{
  "num_hidden_layers": 14,
  "hidden_size": 192,
  "n_experts": 24,
  "experts_per_token": 2,
  "d_expert": 128,
  "d_shared_expert": 0,
  "hidden_act": "swiglu",
  "moe_layers": [1, 2, 3, 4, 5, 6, 7, 8, 9, 10, 11, 12, 13],
  "router_score": "sigmoid",
  "normalize_top_k": true,
  "routed_scale": 1.5,
  "balance_loss": 0.0058,
  "balance_bias": false,
  "init_std_router": 0.035,
  "lr_router": 0.00039,
  "vocab_size": 8192,
  "norm": "rmsnorm",
  "norm_eps": 1e-06,
  "tie_word_embeddings": false,
  "optimizer": "soap_variant",
  "learning_rate": 0.00542,
  "beta1": 0.95,
  "beta2": 0.98,
  "max_grad_norm": 1.0,
  "batch_tokens": [32768, 65536, 98304],
  "max_seq_len": 1024,
  "train_tokens": 358000000,
  "max_steps": 5864,
  "dataset": "wikipedia_en"
}
Below are experts of layer 9 (counted from 0) of a mixture-of-experts language model. Rows are named router (the router's row for the expert), gate (a neuron's input weights, with its number), up (a neuron's input weights, with its number), down (a neuron's output weights, with its number) and show model dimensions 96-191. Each number is 128 + 32 x the weight over its row's rms, rounded and kept within 0 to 255. Numbers have three digits each.
After each expert's rows: a language model's description of what the expert responds to; "gets" lists some tokens that make up at least twice as much of what it gets as of all text. This comes from a sample of Wikipedia text that the model never trained on. Tokens count by the router's weight.

# expert 9
router:104108114217093149085135069099186179161094181124171073093148100152103118122103133146089038132162140114138144064113123098189138153147112147136133086149109032137173090133132115162195109111111107121197150134167135132106100094121119150115118158098188082138130087120175182074143106154113167088
gate0:081184118054077157120131133131141128139110144131129103126101167242137150112114161097120110137150171127121178157124160086137135191152096091173152138102152078092159141143141098134087113111107089099127140114138091100124162109082105076116144164147087162108141081160148101157162134107077182132
up0:098134136101089137102101163155142183109077142112145097178155178151113108111123144044125107140163140175091114145115163120160094095198164129212134105138099137191124125110095083162151146059142117111079090135108174114168183083113129083088111140170111121113124083130165168100156120072073135192
down0:192157129029109139177148113128140101105115130104113120095154148133110092118201068187163115108108137084185142102124136153107129146190145109108079161098154107156136151132163121134085109116129112157208170084128166106140137086101129036147092086106146095137165029096068104102143090144137098105
gate1:093124040140144140181092102129146147128112136137130107143106085130162123034184096151142137165143114147149162117090138065131130169161117155122129127135067058140069079134115100145081121124128126142126171136137119099121099138117135157145107166119149102075151197178194121075126125076145109179
up1:127156192144059128093120118127142128097205121121122142119136132202113139145101098139141147164114137073133148135150078080146146119063153114130129159160197073113182122163178127134126153092138114088148121133094089111154112133105075085095174118143157142172150116094069174094167101159101105150
down1:119062120106135141106139144116159132157077126124149141124081153156089146155109164105118143148068109126152131089095143178079074115098133142160195083129181080146113116157076121104089139107127104098153148125108123132133155183148178057112116147091129111155096163163122143137084151154117184137
Description: Prepositions before phrases. Prepositions and articles in running prose, mostly in, of, to, on, from, before dates, places and noun phrases.
gets: " of", " in", " to", " on", " for", " the"

# expert 7
router:135151079139120123165141100107140124163122185111134118098123151154115066099127156098126105161175117117146134113117146143131197112137115193164122074053124125129140114183153074085101121132140173117121119148091078187210078145171096149121102116105178161151222105136158101085088130137136161111
gate0:112158136132133187148121130126121080093135152145131084126149105118108158160106138141134110152084151176133154150127147212182138133121173136130141061097079118137170131119087081091155126112108130141164147142106129142174116114194139108081115057048159136150174147125161112126196141076102120113
up0:071095149185140162099107115132101166146148107083071103156144124140170102084097090164127076095120153149088153092111159108114106152120147143133176073112148075171054115084106082137088135100134120196181177066146148172151101091154109170124127148139135126122052130125133130069080151084094098152
down0:139118160201153107162143147130151135097177124154166115144125076087153116136152119119131141113075120123185056041128110165166173140161133153209113119086178075123085142130167120127101113131121140095150114165151106045159084073115063126128116080144103125137137127095153119120118122098096098170
gate1:099178103127130122134152126068188117169135081136074141124137179168100107156093159104152104129137127200107138097192177179134180084117077119156075156113204108054167134155186150165104142145120190125163131133095092103164122121164085071203159149121155117133177158152149075104159139120141165112
up1:085160100131145126142156056061095069163181083068093160128150125127123151095107152188118063132110116115150068043160124054093158161144135135112119183161173171120107081158138108086137129140097140102124176114148143163118164113093137144135135134120137134135083136150111109137139090143161142114
down1:164063099137150140098112108177116132154185144075147186113136122143130107071093096160144159124116145091136086193049114106152141159132084080102115136158138137138103103124097151080079123106151126155093107086169107112188152107149144129106124181175125130147074112111060072166097129129139073134
Description: Table row breaks. Line breaks ending table rows and starting list lines, table header dashes, and prefixes like co, semi, non.
gets: "\n", "-", "  ", "|", " (", "\n "

# expert 14
router:139111115201145172066108168118173113165077178084155107126130112159127175154107150112096134147149107142149101101137113126127159111154143160153119128106121113125163098139163111157175118144120047133144145077102071105177113152120132140106116138067130108126136101145182118135127079141077125089
gate0:155073140179145102126130124101164109146134125131168032178121134119134133132102135140150075172148159101133092093100117098125140109128088097177096185172121128102170041134115057150138121125154095092096218126206147142192070138126159108118113138170133149125085155140140125148131088113131131134
up0:133153096112090098114221120120121101115132108077143125217142095145118060095145073158133110142108123126131107106176104129149156082125131131080114083121100172084157151063142165113133153168133143137124053144136123172162112175146066161125163186112136148154208180101153132071114167123132128117
down0:136103143112152137114120140109121141156115154136116081148123190091124158070101174106152135148116117109130118138098174118190043200116109116130136127149118062118138132142129107152178176090200085098190133149155120074085169072128110122151093196091158118131116112088108061158136147165134122162
gate1:165124136145165162184107191123170085138109127124141121072105151147109157149099203174117156105110086088168167109137104085141133135168195196048152135147104110152217105167079099138122138129193179166134164120114129164153058138126093131073138138101137103153102127136181147176162083144160159078
up1:118157125116109183199118144095072126107102129131146158120135162146114185105132144153200128154123093101077157158108137115105148017142133128096145142159158076085138076179073109087143089135123167140090136096146123129179072144146112167103149124084127153129128154074138199157124155187148148068
down1:179131066075140094121068156066148173131116115187079107055163136147134089133085121146090175101070106135151119144104094193179157150126116127132165144110126096115115073114163137144103115172160128124119135129125200115118092111168143161145147102130131141085079113096106124059153116101175117117
Description: Endings of personal names. Final pieces and common given names within person names in lists and tables, such as Natalya's a, Schmidt's t, Robert, Singh.
gets: "a", "e", "i", "o", "s", "u"

# expert 23
router:098084084140083088144146142117164134133095168134166108123126187131085155126098176179143067131151148155155120096107167079130124125175116146115067132083071101118156063140185112145162110169076122099098157149123118085103120118109133106140092125083117179097107091155124117082038086099121166107
gate0:209148117149109193187137138114159173127153109097210126118054183197103099152137118170124161143109101197169137150059119156112171061128145138134122152155129094139101164135115135141147131152084125151165105126166066107106130134105127118143120137153088153063120139137155081146094111121184098150
up0:105153095103085162127044122159115097109147086111133136077129115130096100122072214151161208133149103137135112142158148176117133157141097101160131088150218116140161099091106124086178118144174154110146074148088183129135114131152142113082091191182115146200145153131105127082172121088133125159
down0:107179121091106118130161149120146178108085126114094132188116171176101124159140125130097072092199093122096129153139135104133156142147106113137116174145140111130083056151069141143141086120157076117125140174173118111164097115137137076161165133135104179120121093098156143118137127144097144155
gate1:098183123139139051082109132194139088135155167129139104147168059117172128096115131164106187121158130071146119117078168103126142177165140131162161154151091152144184128127112113078093087148127156135140114152127181075156095154153161206116176059150117140133149074052125115106152121159127105084
up1:111145155137176184132156120166139115142096097136089088099171191115082153133089062120157127110175118163115110125103137112122137163114121086128139161161150139179148176183112127135167161113130161085176106129167127178114124134106178138142135131182098162069090162141110094111105103086144153184
down1:112162137156134149133120096086112157140092125141115170116070153155121122167139131094189170132063164118152087131118170117163164104136104124197140103074130148041084116142124114158119118109109144127123093136119085136197138120210180103178193122173123212087135123062089182108113099136117106110
Description: Sentence-start subjects. Paragraph breaks and sentence-opening subject pronouns or words after a period, such as He, she, they, It, There.
gets: "\n\n", "\n", " he", " was", " He", " it"

# expert 16
router:120097105133127149140152122113155170123119125078156117097148106136091183126067198083131104116157081109158126112131130057103063116181142189123106100145097099126136080175120159166141129103134116161148184124145136084097134129131091123101073131092149171144166153145177138103187092109099085077
gate0:162126098188113170118128180146058138110113134094139133062124157117137068176088167136088162108140123156146150080188097143105059126128130161063166090145083139096136151158129103088136155105099080060102103105089128114079139135073107091058077158095098114149151142163125129109159116127166144136
up0:159162120043120068121172107042154214087149155080038141128135060148072139074132150129139126119096142111105106114103133083119078140125128086074091105174145102146115139182108135094088170090163138096120076154158132153111113129120094115130189176107114172161114131162169197100231126099121137160
down0:158106144129112135171183107095166132113123084154087096077118173126140129145131099078145086148099139094154082148093054120165088152113116094084133126120187146055066061135149100086087119168170113172143155117106129133145155162100136153130108092087160088144147112118164137089141124132098126099
gate1:148086164114146175094123115154169060155079140063115126156092149067139132161123150147177165111110121133109065158169098105142131197147203135166133135158133120179124081177151158174173161151175111082158168156137173100094170079149126142095103153121151162169136129072116134160170186101137156114
up1:069105115100121152141161100095145112133107091127146088150133165159166104196082117128145123089110153117168137127144132129145144118162125122158144119127138124110071117131076143146155162149082152133107103105116122110170141160083126130170100088083125154214156147157088174171100102104210114048
down1:134149148158168131140136130204146117072101134124158132171136134138063096087140129052107117150133115191039102064116113168073132103167109148157187140156119108099116189123156106110137147155153119099142181171145131121130134070156095168081164136144171054075101129146136160126111147116115145164
Description: National and institutional adjectives. Nationality words and parts of proper organization names, such as United States, British, American, National, World War, Supreme Court.
gets: " |", " United", "'", " States", " National", " World"

# expert 17
router:145090120112176154144138123128159094132082194124179057082082158127070165133096163094122166123118157132142162148096133086148180110126158184178084131128118142115111119141116105129121128112100145148154129105130121140113129148194116161084143192131178152129185095154185126059132117151117237088
gate0:178137130145127101110122154133150069072140185122128109125137186152127090119112158121144094148166133140120130094063085121163157138133088187093125188163088123079118144090141167113108127095151117124128167163095068104132094161102158087176099173126092149183169154127129133121147190134157116108
up0:183139130154157130130148146183144147088147051161091097202146125130043180141125206150094084128151127109098161144127120134143181132162094107094085142099123125111115184112124071133153101116135058192198128146110111164139138119066134093154105109111175093114082133174115115190134107083209104167
down0:101124101192164120048142105139104134148193086143130219126109198149184146150142131149141139120127112158109080030149162139168119169141118147095130171101145146170114158122117140126118144124151099112123145148129126138088143138172188088132129123102176084107148112087137117129080132141105112159
gate1:188101111128175138162120153121163187177171132115172116133105185084090167095088116083170174120136162120214171134126144093138088181077129091122087125160135110121094116119125167125122147148130137160046134107157166171089154171133153092151142174177125093144143130131153106150067089123176128118
up1:181117118143134159075113102143138132095111078110122060108112127066162151083165151115131152105123171080169105085210181109120094152089116100161093120146124135081105157102153154147210150166127154114126083140136146158066145146145074090137138170144135137135091099168135150188104130101188174166
down1:171123105091093083151139085151084121081199137088150162117195151173160094120192193154158106162147146109125154122159094153135131071116190137157121139129168147165104128131157133209167159118125150081104160169101111164163143181144085101133121144118131068154174110168129105168106112124158134103
Description: Date and bracket starts. Opening parentheses, month names, year digits and hyphens in date ranges, birthdates and career spans, e.g. (6 ft, January 2018.
gets: " (", "-", "|", " \"", "–", " 18"

# expert 4
router:045144146192140111128139143127127085166099127131191121108111140137115121073130164083123128155159146145159144086116122125077066123122097142086097079122129083215131119144124103130135150121109159065166133141106101091137131152118136172087097122178166114213147130153215053128124078109088103088
gate0:121116166143184175174135140086112101153078131149115130163155161152125096153055182134142093176150103153109097129081115138127123141137138161137152150162138093158080107139080072074139164146103142127194113131116133090159121090106198134116106124164112083162142137130122076128092156150088139109
up0:063144119183116116113125192107095129130121095049165144097200121128169122133134104100096103115064188085129094145126069138177142108136096134132119123114055138123123172119094175167170113114125135119206079162169099153134144179128138137110110088123099168077090122119153116124075081117158146121
down0:102138158171158092067108096191144123136141115105133102170140119113197145122070161121124085062129119173143118148141142176141168143130124121122125114159152130136075124086075077202144120149164187106194121132148099126121103105148096103144135144134130189154149178090068178197149107114154078108
gate1:061222138141083128127130118085100124158074120116145154121115198129180175113136130085130113130117130070096146134176148047108128082099105105118112133119141203185164119107113112104138157141083169115113144115143149150088207090145159116120133143192136132151139113098144108118104068100136120101
up1:109124131165157124125051120110169085140112162141127148167119132213078112079129108154108134123096088126140138106172108146164150121102162128121073162146113152197134133149095191075152091125096055100169179098107147167116098117096175137134135105131074129130158159126178111160113199095143127176
down1:160160123105118103215125116106135154154141122088097176083098183137116153097091113167149101127153168138102145165082095112063115178123167130157181186144069116088164119131142109115102156094105152112129129100120095128151144160096150126148155139179148153137132122113105162055123143123122124109
Description: Verbs and participles. Past-tense verbs, participles and -ed/-ing endings, often after was, to or a subject, such as known, used, released, assisted.
gets: "ed", "ing", "d", " used", " known", "ted"

# expert 3
router:096105147096103149099093104110149118097079160155131046113140149098098146120120213175131127168118124128142131091085117137066071124174115127147085122142099137152127084167124104132166076066085156150156170105135092138065154081159138124064111126123169161146173106139161141132162155085143144147
gate0:140143149115128138133122056169127169150115084156138183059109087134039115154118156134162093128130134104105183095156159089090112119126145144132135099104099130173088132097130118135163123119092098146131140150152123139096185062147155140075188185098121156146104117133112113151183156180121099152
up0:169123158035068146111107107171116164139166127124058074158098112068079146161088111133159094154205110124154156116152117141087161143142161140131106112209149145206153138121173145187176142210165108159137162102150088072101100115113119126135155139144142148156114135099116120132143131118098076125
down0:105127134158116128124144116145121114135135069075139130019153107132088102111073127077182127146142173128118053209113085115106087152110143186129104141100155098102127187136055129116136106108083133148227136124160164136158109162109118114134116142124118099122106206161113125141198112130146098148
gate1:144175154118066173146007090040166151085142119157168125159175169122128123104172149136078107187083131130097103120099174083041189135181127106118100121116094110141107144137081085133123129144111113079125142168127137117076145100139144167127142146105122121119135120096132131126120157105103172157
up1:101127115171097115129138154138098143139158100174177132149172131048131148124127138148163126111102094149069132163101124117110131098087153162143107141114105149112124152106095182153126154083157057115149127083188086124089116097087106132126129147095166089188115150104091165110152148124140055085
down1:136100094185122132182155118092113153112132112151160121121124071093154170079129082161173144122122132173122113110105160102141102124126144158126142145107133116161117078149157152112142127158113116076099114160145186196173069165100095143089147161157096150131065109139165115134223153138140175179
Description: List and table closers. Line-starting list dashes under See also, closing parentheses after years, and pipes ending table cells, e.g. (2018), →, present.
gets: " |", "-", ")", ":", "|", "="

# expert 8
router:061081084080066132086140108151169135130097141106128169143130111148097137125075131137095086134191128074092183134101154065109103071163074144101099161101086101168142100143166157163145101127125122134192184129136086124156057148087085118112125120114134132080127068115121196116134110081093143130
gate0:128145124093125151101173154103173137142097104119120125212154158092162149137111078169117141130219089109113182110167100129134137085136089141102155070092137165148106143120122124131120169140175157147181132119164157084079164122095099127040113172135122119103104081090122121102119151148118101172
up0:145192101103083150113147140087136164078122124110083117151163141093111112043063133205165112146110098143098146116086081082154162148105138119088145116122215169161131097118100132121130138147079173123093152099170095065131114167142122071110106165138153145139107162100169121181140115143087125095
down0:108162184098157130128088160086113123153132118162135187103055123128180113118154139122136177136121114105139182082086158102136132143132100159143078167108161118097112150148114103078115095137101069089073091148085096121122136135159087138132152129084064167116111191109140104108140153075132087114
gate1:170146102177111090113132150153081091154029110165110110149147114183056144129127157118132135101121178093087109173129132168148108141096159132081154128130071134152118187177115124076105117115130092108039127134118115103081182113160189126157159089076078106073125137164110100127169155070152154090
up1:181156142122106099120153129149122157124153138165183152157131095173140175164202125118059138058108145132096140162128108130134138168101130120097085145139122139145117166112165171156138088060146132159078170160152137136124138175123163157195135134164105072130100168098116067225137173104102190117
down1:106071089152145076097181107167111185146077134129096140087138135136216144130092083127152136097115137076096118177097170103146114213107083177165102168119105140111118136077118150125116133117149100117140172126144077071115178153131151136141145124158099123103129128134116128113121133174142152112
Description: Auxiliaries and function words. Auxiliary and linking verbs, negation and infinitive to, plus as, that and adverb endings, such as was, is, not, be, has.
gets: " to", " was", " is", " as", " that", " were"

# expert 22
router:120135103164128163104131121099162149116063169122167079117084141104123184088099155115100141124111107157197136077126060136090068156170108113104070130092117135162150062168132086140124097164104138163070114171117056163119093116133063108070093169100120068136145103148189171137094085068103111131
gate0:148200118176104114096101154073157139139193111101119130108112088165153184135146141125147184166129128152071137084139118136180135134160169162064114159159111141072125144080134099117149117113175084132121149145136058166070099155172174116151085131148167116113102119086141073107122179091202074172
up0:123134146141120136115083154131100121129146163107158108089120070169189148140130168095062136066068091107115159118170096151081117161051079139088085133111120108104137092114042118159155162143147181133125159114206114128151061082122115059170073124122069089144109126114153107140132158137137102132
down0:088107144160152127179116140120100105115142075150127136155164167146086153201186148126139102170192156177149131154137151165150127164135146101182127118172105151115151133216173172183141100116169148057129132077068134184138117064192143120161121147109170171098117112128134115126124142193131169109
gate1:132128190181121174120159153108091097072142107117156168078112112115086114144155140138164156149129096121136088190064096138145131164116139168116099040159132099086125097050104102160098063133139118140177111117148151107111108143127085086118112079121135166146126176086095113173131121103081142166
up1:136125129154180105192140118099159154082134153141086201125176120102119100086142161152118166145145123140168161168099129159081135072142047117123087111044099110107116154123111070064158141145137145122161151149100160091142141191164121113119131119147139153176129116144079111146113154198064168160
down1:165090086166145145126117154134056165116164092236124145122131149116111153154138175098126113139168101152175102190131119156104136122174101154121104069150184116102105155100154069165076104089106152102114139122168123072146080132133144109131165140122166138147142088125077104116138143062153210159
Description: Commas and conjunctions. Commas joining clauses or list items, plus and, or, but, which, while, where, including.
gets: ",", " and", ";", " or", " but", " which"

# expert 18
router:065085133092137126130066167129167153146140102079127115060104190128103159069118217098062157142163131075128120113133103096168119120145058145145131119112101138202145098147147101140184139137143121085091151182087119094119160112144090146108106132183142095128126127139166097143125117141119103128
gate0:068174153077172131142106131188144155087081136065136111101122173129100091136095145111109183120143126105092096131128151128100126134154168184094161166111128135141096134086127115152154164151095180144113121180158179164100158103107141157130136161189176131120161180151094138133100187154130157112
up0:128201140082126142121080128089148165116112122139129132117132091176119127109134163143151122101183082126088119052139137129126181154115109146119181134076149192095186151108152156163095199100161165147063109159147197124128167174102124105072156115129120089082150113156132123147127113132135088053
down0:128123152068168134164102142169113143110103080071152124093130178119148103107202160112084111119198139144130137121082150118119163119124110135124125157164143113072111068161155180176069156107139148096087114129149146209150095110093188127106146138154097147182176173123105177151114108129124104099
gate1:100100163114125161115186109144199127080105162084129076147144160143103104113125119140099106068121113120080087204076086133133184146177157172150176163164137151155161178141151114137151118104215099127137098098095134160072147100130103142107152100182071154129099101102158170123149168104143139118
up1:139174189102066114096095138129159117060091146144132120092122186119063119127136135128114220131198134143156086083147150130160207148120088155084160105151138175117126162131107160205134065153121137172107112117080092127155121076080133134140147123118126172161152076140139145137084180169061084143
down1:137157115096166143178092143160135098153095114120139123148161088121158126121149154194144072156101086106157168122138132139140127100128167059090150131145138111124152123115097067152113121154199092095100134194171135092173128130098096105104100130095097147119149164087156174166122131137095150149
Description: Abstract and common nouns. Head nouns and noun suffixes, often after the or a and before of, such as work, development, research, boundary, arguments.
gets: "s", "ion", "ing", "ation", "ment", "on"

# expert 1
router:061107092167172159171112108161196111115126149071138108103138086115093125070125166133104141153132097072095173112139108131105112098146115133147100128133132110151101075218131140145163138132089110101145196087090081123058140104171112189119107129138170109094164122122160166073087118141085131157
gate0:134111159126113116128163145111156113164154085133113180109198134150133115118032170153237089180125159139158135158177133116126197128140115147152127177149130034104074112130129110042122122142122152125230095117170096100145095181157149124089081083168159071098122147112136079127126112122121160122
up0:110170121063127045082126115131125121125152157120144102105117142201152123188114110092137198160160130138109090126061155125182148117144139156141143157108093124151154102121174167116121112096178096134139126121104105116125159126100102143110208144164095148164112068111095121154107157082152159122
down0:134093127120105151073165093130116146088123099127124106147085114118135091086128064131169196096158145095178096099104148121126125155053093145123123140119099128116118138154177175145118170199174138139095140138181091132172202113173057132143147109109137105143115173124153098119097118082161114117
gate1:123148159150139066149140123096096117104135151137121125153085131120062055178140126112135176148132080126154110127121105125087120153194153088135066110114146059103160157111117107161118178130103109080133120135129133116098105106093114122181106127213141107100120131086112131144158159074124172129
up1:114080124162092138179171170175182181105166181123163077168145080164160146141158088129154161132102149135152110117107120171099149162134120151064063104176120090066086120137173121130108093107125096164167159094091106076117148136085180108166173160204137085107139160080091129121101104142149086108
down1:141151150106091114158145163092105133086105077139166144180170099126136111132159170117121096072129105093153082175106113089105103111142139114104199139143135191108070123105109185159087081119125123100152100105133081159134106158174143212193170138151093110157179119139189127138135174149221143083
Description: Table numeric cells. Pipe separators and digits inside numeric tables such as election results, scores and statistics, e.g. | 0 |, 2,018, 1–0.
gets: " |", "|", ";", " 0", ")", " 1"

# expert 6
router:128105136134141113144142072136146088166101107121153113137143115102107159133121137134098108173122140149118181149060134110156128125136088174115127108068114078162094094181159103107148129154104062144180171139116072115057147174146126142115053133018172154187128130157146099128106087133088179108
gate0:108126188125160077148104132153174152054075170096127116143161139132090121152106139116123159163115112136115154128140137140114116146114159098127168133106127065192157081094099145114157159150207084125123170056073083156100120124164157059109113158140097150127062146176126121165061119158117100181
up0:125177078160158120171080100057110135130123200134148121135149136137086157128102132095151132139134104112152107066081074090106197180079121141147113113202138110111153137178126105133153122173154066105150076177167142102109135138099167103165139106151175109117153164147124118119133073111148134113
down0:048100121129136147156139133177098111102118131167162127142151137138115102133138137043114105101085117118086180110136107161123171165085170113074145122087121205058088181079093108145081035122163128150126130172109105084114144143216138175138107158117130097060117128207089138101101167078111094091
gate1:128159129119159139138160132151174145183131126102172118182086104120151100086156162204156108170140157148103152128080125110106082144117179162134146095071128106162124155141161139135135089082115191108156109144129143078113142113126172132128075127113156107131068152110135122099094167199152177122
up1:130202149094120172135110097146144144158099123117126153201151156140102111083135154101124126153123181154143170145098103118123126134083137073100180118116055070102158143140097178124176151148154135114132104141154098163056073103129136135107098123126091107159079167088124109139096140180130092163
down1:039136115095148149215175144107177115121166119127093117156132178163156062077110073188162130132139121172142092120107146169151114147144186130122167152150090110156162208107132098128109091180092174081079089097166159155127131170133136175155125108117111125128096152128126146148159134135144118141
Description: Sentence and heading punctuation. Full stops ending sentences or abbreviations, = signs of section headings, colons, closing parentheses and table line breaks.
gets: ".", "=", ":", "\"", " =", ")"

# expert 2
router:086070096118144194103177193077153160129132111095140089119143124124060161136120179140112066130193113145149172115104103072094089116127139129150088164104097104127157085123129172159187133104124120144105154148144163116125121102133103164076071160089122170133184068159134129146110149124094105164
gate0:207086160140115189111116132153125140087128120150143077122192156100129148144156174129101186150110121192115135177127140068100065072154114127132072057178163094075136123169096098108177141115135131123131076149128134094105177096138168178091155126109137138139137098114161103057117051169154133166
up0:118088146117099109189094186151132105061194135160098126153083089141126174139133117159099093107133103150163154161209131202145128172131149099138148165122090128136165099107189111132095061116139126092096114100067102129157159090123136030100138085109092166190110127159160109182127164161160131147
down0:122161082145158149132126103108109074125086095126162169135115134180109129178150109111119187175111067119148168124103119179107113112123172089180158145126093119139126134184129105159111114154121116131145116130104110128129167147154185163089075097116104070093252125095158115152153150113141115093
gate1:176139124113175162097063158158183154175133109108092146115124110161125167145116138092138122126100128115163123141171097092171139191137117162098155154128145080123208131147160186125123057146095077171153147129126079126173145077132089159111135141135142122100072137176180109128107117084109130161
up1:173091160127085132128135169116136125122105182094167126109106113136148164182151085072117105094132112131105104097153149131151100141132083133141145119084194066062146123116095107059072150101153160114117118161110142097148104136160084146132108086126163098144182139106104181120169150152153094092
down1:109054059152128157194142118082081165114127146123136178117120165160115157169084116102101091126082123122130173127129164148043145124118137100100178098127150140124044143113161078079123180154144138076132111118106090166089118122122065141134118135129154118111165127131096187142127079094140188127
Description: Determiners and noun modifiers. Articles, possessives and adjectives opening a noun phrase after a preposition or verb, such as the, a, his, their, small, four.
gets: " the", " a", " The", " his", " an", "The"

# expert 15
router:069133116140118126088093196145173153149140164103140140073058176126130134105099177120114124204129108123188171088082107100140116122162092145133106082096088123164125111166117146115158112140146122103100145161102141107087149123140054136107123177127126146144150136135171106099163145133109142128
gate0:116139151079080113139088079072137127112122090141125163094088102141120155151154116144139165179114149137126142144117134112096151110206146149158082164140115175167106143120108168120114142162072126104102166189081181116122111132126109142063192134127166113108170169116234094117189162181142136139
up0:118082118102138098159150144124122144176148112130174132112163144093075161150123144089059122104121140160110085125143145110075145128085093109121118144137149107147093174100105108066150116139115054106077093128135103110092031094046136102156163154138168075123135120104148102091101151138141074102
down0:081097187164143173118160115094159121083158141099082113176138176095096160130139115079061139115126084168121149111090129106084180173123130173157105139133098162117057139121142163127085075151087139120144137160130127036080141122123082120175157115128123118087053118055120109135093118120121139091
gate1:094114144107134074090121134160120071099140140155122140100146170073071164143180115090181119144120164111078157088135126133181077111161170124092079123109131162114122069164111162104100163067201141082124185144086141189117087171142186149121166129100143129037128091149143135162116134087151151079
up1:133121130151116186106112014146125158117079149124160081176141115163165106110115127168052132135130132080121116087133105145131151138099166138135130071157085106113179091155124182134145094103125172165146128194102185121116120114117147097075154118118070136084072140129118096116097118126196097130
down1:163092117156118142142205113106133085161068069125137138141098166147105152056180095137141141139138127098185095080155134126074141144134158143088136118116126115134085157186145126075061119028096138139090109146117171162100159094175114147134092090125152078173109150123070123157117131122116126054
Description: Noun heads ending phrases. Final nouns and plural s closing noun phrases and names, such as University, team, School, singer, footballer, participants.
gets: "s", ")", "\"", "er", "es", "ers"

# expert 12
router:138158156087127143162167161147127094118086073068118099105088168131092087117101142114090091169119049160149163139129132090170115123170151106134097171126096121123172082170183107134155092122083106122116142115096087105099169099126104139104103102097168125195161102108110092151115165089095149113
gate0:084169207135118128135173162083157063044133140169158145171090114175114072129140166149133117150073102189082102119133133120137134115126119125197103111163114100139154083209131142152117122099114154129154138132161123130117130139153134073124152153148165121190171122135112077083145122116166164103
up0:139141061104111109082132074126113175131168147088110112146119132096141154111083121200130154126105163062152240112151128121174147166141125157133092084106145071135146130127149058103096137126061112090120190153136164205117090143134165164147125121179129131078093132133174184164075134083147148116
down0:153129134149057149145132071167128053091096138160124148177096162123114135185109124145149128103126147176053116067142150067137099089141170098127141138145138149146160158169150143072117150165121102099169177125123125103158087169144104145097161148117151109165173146115152125111119102092181149124
gate1:111147148102126105075148103136111120114137119128169093168098100167098098140088142055154126125141144142176123202111130100122132069123150198091128121129047206118118112115223134101119084121099115151090190118111133065144130091150157142121084175148133140143141109185156126129118100150116146142
up1:117112135159108116054202113130103159114093085164144079146135157152160145078106128066134140134076127098171080179115157138126202138170170191061113107119123163142126102096153123119102118134120090118098107106121062150179171158152095125076163136142176120150094123158156102165090086196086137176
down1:023159174050166090062190124140132143138105168145086172084138086133199170113096144138134086137088175108068104107124117146160141120120106121200107153150122165119147103136138124113064149156174152116080131192084178124133131104088136101145175069130075127125130165129154210153137203113142152111
Description: Digits and numbers. Numerals in dates, statistics, tables and measurements, including digit chunks inside longer numbers, such as 1989, 39.7, 88 km, 1562.
gets: "0", " 1", "1", "2", "3", "5"